python train.py --num_hidden_layers=9 --hidden_size=448 --n_experts=64 --experts_per_token=6 --d_expert=64 --d_shared_expert=384 --hidden_act="squared_reglu" --moe_layers=[1, 2, 3, 4, 5, 6, 7, 8] --router_score="softmax" --normalize_top_k=true --routed_scale=2.5 --balance_loss=0.000392 --balance_bias=true --router_noise=0.1 --router_cosine_scale=14.0 --init_std_router=0.0152 --lr_router=0.00036 --vocab_size=50257 --norm="rmsnorm" --norm_eps=1e-06 --tie_word_embeddings=false --optimizer="soap_variant" --learning_rate=0.00484 --beta1=0.95 --beta2=0.99 --batch_tokens=[131072, 262144, 524288] --max_seq_len=1024 --train_tokens=393600000 --max_steps=2464 --dataset="wikipedia_en"
Below are experts of layer 2 (counted from 0) of a mixture-of-experts language model. Rows are named router (the router's row for the expert), gate (a neuron's input weights, with its number), up (a neuron's input weights, with its number), down (a neuron's output weights, with its number) and show model dimensions 0-55. Each number is 500 + 25 x the weight over its row's rms, rounded and kept within 0 to 999. Numbers have three digits each.
After each expert's rows: a language model's description of what the expert responds to; "gets" lists some tokens that make up at least twice as much of what it gets as of all text. This comes from a sample of Wikipedia text that the model never trained on. Tokens count by the router's weight.

# expert 16
router:578491501495527525496506473502510507481486493492555517499550488460513530470527467477449507509455506494502491496481504492492552465515499537500496498524514479506507520434
gate0:488518507498474454502498491497527563520504517491473515489469461467512509467520516506531471549438491542501523482520488475486487539514541488523513473484511487511487503534
up0:497517497470491496485523514519526542514487511491462487503452470495529458511512508488501498488499447487488510524492514497515458474466515499465469419521506535487511502510
down0:451493489546503453495519473539466483482503567492510514531494514488506506512483535481466499436563519528551503472508529530508512543499533499502488491538517445506507507509
gate1:500487509510492481471547502487507517482499527474465489530504514478442506518507524477546506480481496539493541470538468478479487493504464517511506477501516511493502483538
up1:470494498501498537510455510510485488532505456505512511486478496518515508494494467489475477523515493446508441527489527491509507540499539482527492549508504489509481522476
down1:522521507509504535469508526498492482475486481512481545508521498503516471466528481514486492509465507494516492486501516512517485491548525505521472477510465474544514487500
gate2:486521431514510469483533509474504523501503473491509510490441492471562526516531488451503506515481505481476496477477514483450467498500527499448499523510483528522522449462
up2:501515440522510465484520506472512527483497482498520513497458504467545528509524491469495512511494504487474493473479513479458471496497528492454511535517472520507523458458
down2:472472566504514527507524537501507535508472489502561461512469490523449482480479468518501522492482491490514527539506505538540471497470447559461517498534506448503490487489
It responds to: Closing brackets, quotes. Closing parentheses and quote marks, especially in LaTeX math and song titles, also was/were after a subject, and line breaks.
gets: ")", "\"", " was", "\n", " were", " is"

# expert 47
router:504552535509500467492501461487535529483514553527506500492494496501491520479514494537576488467516521539472504491535472495528513474444507485482488516472485507491533458541
gate0:499523513471498472521511451493512511511491515473499494498501513489491506504510487496456533522451497506490518531497484501515491524518477515540504453458479464468503473549
up0:500465503523495474510499490479539488499505537499502509474511496527465524478492542444471503538484499485487501502443507480501497508579507499531514477500481471498532504527
down0:520505499508538508524483478513506488525546465545538482517508480496498500458484498513467501495564497514476496493500488506535454454506475471438521489527508445490476471528
gate1:481493486502476460517498503477535502499507539496437482491501486494489497496496495463504492502515485498481504505546516505481509537541511485511486475497484474472503467472
up1:497441478493501436482486461498534487482479479521555463478463510493549482529505481505457494528466473523506499483500470508506483534472505448481510490502484522526508462518
down1:466527506517492498472528522478511523540508533503511509531516503482560520500491520487502492402548513539496378527486455481522473483540502482499528501490464477499482504493
gate2:523477527445525494491483525480518450526490517532547512498490569514484536499497510552528501477462530527512511500510509512507497506498502487501508501483494488475511497508
up2:523489526471531508484469509495506469515477510532549521502483577503479517512495520559511508474470532529504516509512519512521496515474486478483505511482499490489518506511
down2:519496503497494470503494468481507501476515524494503490497505504502491500511534502463479482504491527508487451535474480479482502488490512494518481485503549486554492490515
It responds to: Table cells and prefixes. Pipe separators and zeros inside numeric tables, plus words before a hyphen or predicate, such as non-families, well-known, served.
gets: " |", "|", " 0", " he", " He", " was"

# expert 34
router:446497514512480542494526483508488495463496499521543475500495502479485464490455481486492543511511499473474547549477468527484492483516492477453509489466535471499466524510
gate0:497504551477548471534538485513498464513531507493499461468447501489464459546489528504511518504487482516514543467523488458488501521535467513511509451485483499492466509563
up0:520526492546489507473498490518491471513508514482538550500476516484527533509480530508493513479531489505516474546492531481530501489500525468458522534515517511512498554470
down0:511479519491500532506525502525471419506533484480513504502508475504490504456482525509492471478477487522479508475498490504471496504537504482497486487492473486472544503507
gate1:522488455467507485497475481503495514512535514491475494495508482516487545499505495478469481476484447528537456537528490444476496478534547511531521513485454474475509495476
up1:501478463461491484494501517505535533510522557501490516497509454491504554486504521476451470481491444473516489533529468466457528470559579517505488544490473512474494517462
down1:539544480497509506470547533501498484450510463480522490511529501512500522490452493509523568471513505489493480463525484524474473468553519540476484485499524473517495566491
gate2:524505503500550520495500455493560535519543479519458494483537487502511547454501462477513506497512513520507491521522490521449505546509543503509522535495477499474512470512
up2:489507497495557476475508522518509527489505479493479493487532493516535536510516469467478526501520515499546451494489462502480482506516499547496538488513477523533479471511
down2:492509516509483503520505504485492513506524532495509489480465502451538495528519440538502489531525451530480507484486572519498536518511495503501472525479523456515512451526
It responds to: Table and markup structure. Line-initial table pipes, list hyphens, bullets and heading marks after line breaks, plus LaTeX braces such as \begin{ and _{.
gets: "-", "\n", "|", " •", "^{", " $"

# expert 46
router:445522501532514501503488514551502525447484476464511462502548487500481525497509470504552502507495504471498527478495505531483485509518512482451490479526499505486504485480
gate0:512430501492525507504523464501499500503543496516493457495500478471456519456519476450471497546460511482476572513497476506469518496545491554479519410508489495482461559531
up0:479532500510489488512485505475485518492465511453529513490498507520584492550477513515539504494546501524520462498499509494537456486437504426544462577492515491521548447448
down0:511505496488503497514547442512488508515498541501481531504502483501510469485511502496492505506506508480500504501507472511484504500492469525473493504526502439508478476516
gate1:518486481468482492522523488498511506521529503501533494447511501491532535469482477517519488530489492506482507461483474479471518495497475512512503444497477524478502529499
up1:471501514541520530480494517515506516509467461487472511531482482464478478545510528492515511497529521507521499543498506505529501491471526494494487581517512481536503511506
down1:545497491518525484537509532533520488552506529506498543498515466542504499523470491534516499525532503478500505504499496526526482458517511528479514507504506472501533555490
gate2:505494519493483503508472485488478473501474503512529461514484502519537472503572500519498498522485521474503490520470488471478516463591517521480489532517469499510467498539
up2:530479466493493464472525507508457512519459446508495517485477483501468495516494524490551461476529483490495513475464515495535498481490533536506462472508475530508483473498
down2:516502502511505521508495479504494500480516494492515502529480490506547504486511502497519509499551495462497421562479499508486465504516512511513510514482509536504513487506
It responds to: Numbers in data lists. Standalone small numbers and blank cells in semicolon lists and stat tables, such as 0, 17, 21, often zeros.
gets: " ", " 0", " 1", " 3", " 2", " 6"

# expert 55
router:480484517511509488501498505493518464465517492488476518553488537530496518521489512494505478509509515497519494480534498481530507484494516542509480526525516524511537556466
gate12:518532509465487510501473478460507536488499503532494514505485488498520468508475538477459516469522514471476537508507507505527497489484503479529477519524497553481521541539
up12:513541508473492518498478466476504515480490512524501515521476484523534463521463553483470539481505528466492529514522525530529500481485494474520470529524483535465533528539
down12:526522526524490531491492470485508447537485472502468473517483515524482473513489553491508491538480519528498476487499540512507479541539480428485503485493455447460508480510
gate13:483519449488509479481537495473507529501533497508507490499476522521460517500531506525516475487471529496469528495505482524506509535439461500530485492479504476485492557508
up13:513471505511465499496473531530477481530493498523486509506508480479520488478504507477463552481519498506556449484484535447518513511546491507473534495546503490491501469483
down13:538541485508480478521519524505519533478523492512497530502510509525536498488467533482478490475531478525495455504483463476542482509499512490483486512482459482519499512500
gate14:502485506481475497507499514482518510465530544522506501481462503493525499525523477508489471495470464504475495520471479454495475501494505498524502517467536517487466519545
up14:539566513499492502523473500528527466530524445519483498531519476496493505478512509522502507509492523457496504473501522490469523522522472499452479528479461513452499488516
down14:529505504496479487498513479491507444544526535510487494464468503512499566477508571495519483488422482502495429483504500458522522455501521490519499513473475494476509532503
It responds to: Line breaks in lists. Line breaks ending list entries, headings and infobox lines, e.g. after "Family: Theraphosidae" or a filmography entry.
gets: "\n", "\n ", " 0", " (", " 2", " one"

# expert 22
router:440501492496519519494475518468489452494524459496451476521529530479566477517533514518478507502505527519520517517514468467460472492498517514489452469541508569507493507463
gate0:493484482483501487507549528529541514509526546518502498480507494502525501480525473491508546461488472515509491465507506487480523547521475521523492408495508471469468456489
up0:490451503528510479502530495578554499470519516483491510491506490478509512479519467476546509461484511525513506489512497492491521523520493528511496476490476482492489438467
down0:545469498494479495508514493503496488505488478508513492504507500474435477531530512500492491503540503530493519526508513442445499503499478477501487505515474466512510476494
gate1:507466455484497463495538494530477506495506501502509488476478485499498507498537490514537437477501479495457515508478469548489501528503498533531508522495512468456535470539
up1:494546539506510541477493543482525480471488477493510511528522513485517482535464493483468547517537520518516463490496519490492512466506512479480468478504495515510494544444
down1:466496497510467434517520535507502453474476484505509483498476510507512523526540503499473492558506494431500457515531494515488489495559517507502491516483508474518523504502
gate2:496476473452488473512538487535516506502501529482444490508463478512488543475484508523543435484489457524453489528497490507520505523511504515524507504505488501498501486564
up2:514525568486515542511488499493426449513479459525517499520552544522548467505495495504496558484446531505503500490462493509469498450521455488483481541503477526495458523452
down2:520503509484487543538476486501514475473545426521460505486526505499528471482502450524515529487489501528491519449504509515556497508495455519496570481496513560492529474462
It responds to: Numeric separators, openers. Colons and dashes inside times and scores after a digit, such as 1:58 and 27–1, plus opening parentheses and math operators.
gets: " (", ":", "–", ".", "°", " +"

# expert 2
router:520477515519464458484529503511517500486461548486506502520465518462494512530513511522476564489492518491505465486509506516482501520481486492494494454516483452493459494500
gate0:470490461472562560538513506502559548493475452513449497508502507532481510482484497479457484494498508526493520504512487492486509510493527456505512499501500529519512522442
up0:491529558504449444492508499463498473527503507442497519471526514493517477490515510500573480550553506455480542493477496526470501505550486523502492530508483481509526469555
down0:459523508496508507482501515504500472516423464507481490500525505509507482592509421500495520503557498481501484476507505491521447463462498506490490503491520517512497477480
gate1:516500480454509494476508487550538493527503511480547521500522491516510521462525490523454477503498458478481506520510513476471547514515524509508491473454531482423507499495
up1:541496489484510468474514471573515480551527504469494503492501496493496509473515496485489481526474451503462492517499471465476524513522523525505487479467498473475525497533
down1:441483463503464489506540536466499524479503488496480500514484515546505536511519485515530434499542497516474499513515479502522500479461521497490519491477451517558482554563
gate2:500502467521496491486488493497498521495484501485485526486497494500508523523511489502464443504471495507460519491466492483519498462519515499518519526512507505501477497491
up2:495499481525473482502527473460499527494505506482500514492494513523517473486483493491462498512533496529542480533454514545523487506466502481500520506518501492522504511440
down2:513514510513503493475476468490496473492512492508525509531496492514463533582511486491492504467442523505513499469497484492486488475473532533533477510495474467526504466450
It responds to: Table cell separators. Pipe characters dividing cells in wiki tables of election results, sports rosters and race standings, plus separator rows like |---|---|.
gets: " |", "|", ";", " -", " –", " —;"

# expert 61
router:499541507494516510525497534524486505521510497479459507517474537498485489470491539545558468490499492471509489447512443488545493501548513479482451482520495511494516565514
gate0:503516500479474530538491505500498478524538501476473494504495457515482531481499514487493496501477453519514514547527523510496483483509513550527488493491495483453498525465
up0:516493521537506518510479447514498493476490466521541493505508563532517488543488499458516506484543493471471509481471494470501529555498510460512491514500506539522499517480
down0:469482528490532529489473546525475523519518462516486511468506510528550478514504571502484522506479520475466503494540473468517535518494486477485512491444488510468497525515
gate1:512469505470516462517478480494508508477537454498551500458512466501477520505495488518518477490504494530485551490522482477491487488487483532496509484469483445465509497483
up1:517452497477474458498484415498532503510498465474561490509533502506478522497515464532494467496493499497488523503469491480506516488502448477498525498491518487502500513462
down1:491493558505535525457475532481482550471517504536479471514503533475561469487492504518460544532497530508502545485511511515489476501488521531457532464500481481499512532508
gate2:484495484519499502497507540476513478498525468486500504489538466475495520483505471467525533488504485477495478537520513478482521499522470537528528495483493442468516469502
up2:509501508492538523487482463515504480485503526462471488498495501524497521486492503518515470524487476562507518440465493509498445528493523445470477512531495517502465517481
down2:477509485507477497480477518491547467497528487472467499490464515509525505494528519540513491491530503481524547564482494502503467492479518454546466521497497503518483521505
It responds to: List dashes, title words. List-item dashes and table pipes at line starts, and capitalized title words like National, Royal, Award, and "his only appearance".
gets: "-", " |", "|", " National", " only", " de"

# expert 25
router:492483484507428494497539487527496518526507446512476537521514452476474519519527491466507468472521516541505521500503493444467496524466521515492499496525532492510496540493
gate0:518477494487520499527482515516508520530479543526485499522487495528533542485434454485463513545526508481501502490483467504496479517493479489506524485479528530511490495486
up0:472504492505468515477492506501509449547492501482507508462522515492487502489545497534548473480506481495448488495480528491517486426519484506492466503516439481491481537540
down0:493454507545469499487496492536506474492514496515497531508504513498491521471471514497505490529459504537515483480480507534500479497496458505511501514496507474473510496508
gate1:496495458504497519507466523517494491525473454504519477513534501527516499522491533496511522464511480572526507459514479515508498474498537520465496501448499512545505498532
up1:500505534508510495486520476489504503489518528509478531499476490483473502485501479512470472545497511431487488542482527471498504528497471480531508502546511487463504526449
down1:479513487497464504527518532505543485498534464517523503520499492512514458475522524534464466482480533513461459513508485502473483495484499489515483503501479533469496509496
gate2:489485515497535469507490489482543502502534515470515529502531470488520543460523464489521482503459483476511526489500479494487498533538493562510525495517480518477491460563
up2:501485529482540513508485462501553490490492487459470529531519502474507490469528503484529508492459504469489534463526474484477485521501502505509521479504468528485472474544
down2:491531520453496529481498482521543491512552512518509492483517446497473492530510506521510507485517521524510489476502530493514478481512509501495465500481528525490516495506
It responds to: Numeric table cell pipes. Pipe separators between numeric cells in statistics tables, plus percent signs and count nouns like people, members, students.
gets: " |", ";", " /", "%", " people", " 0"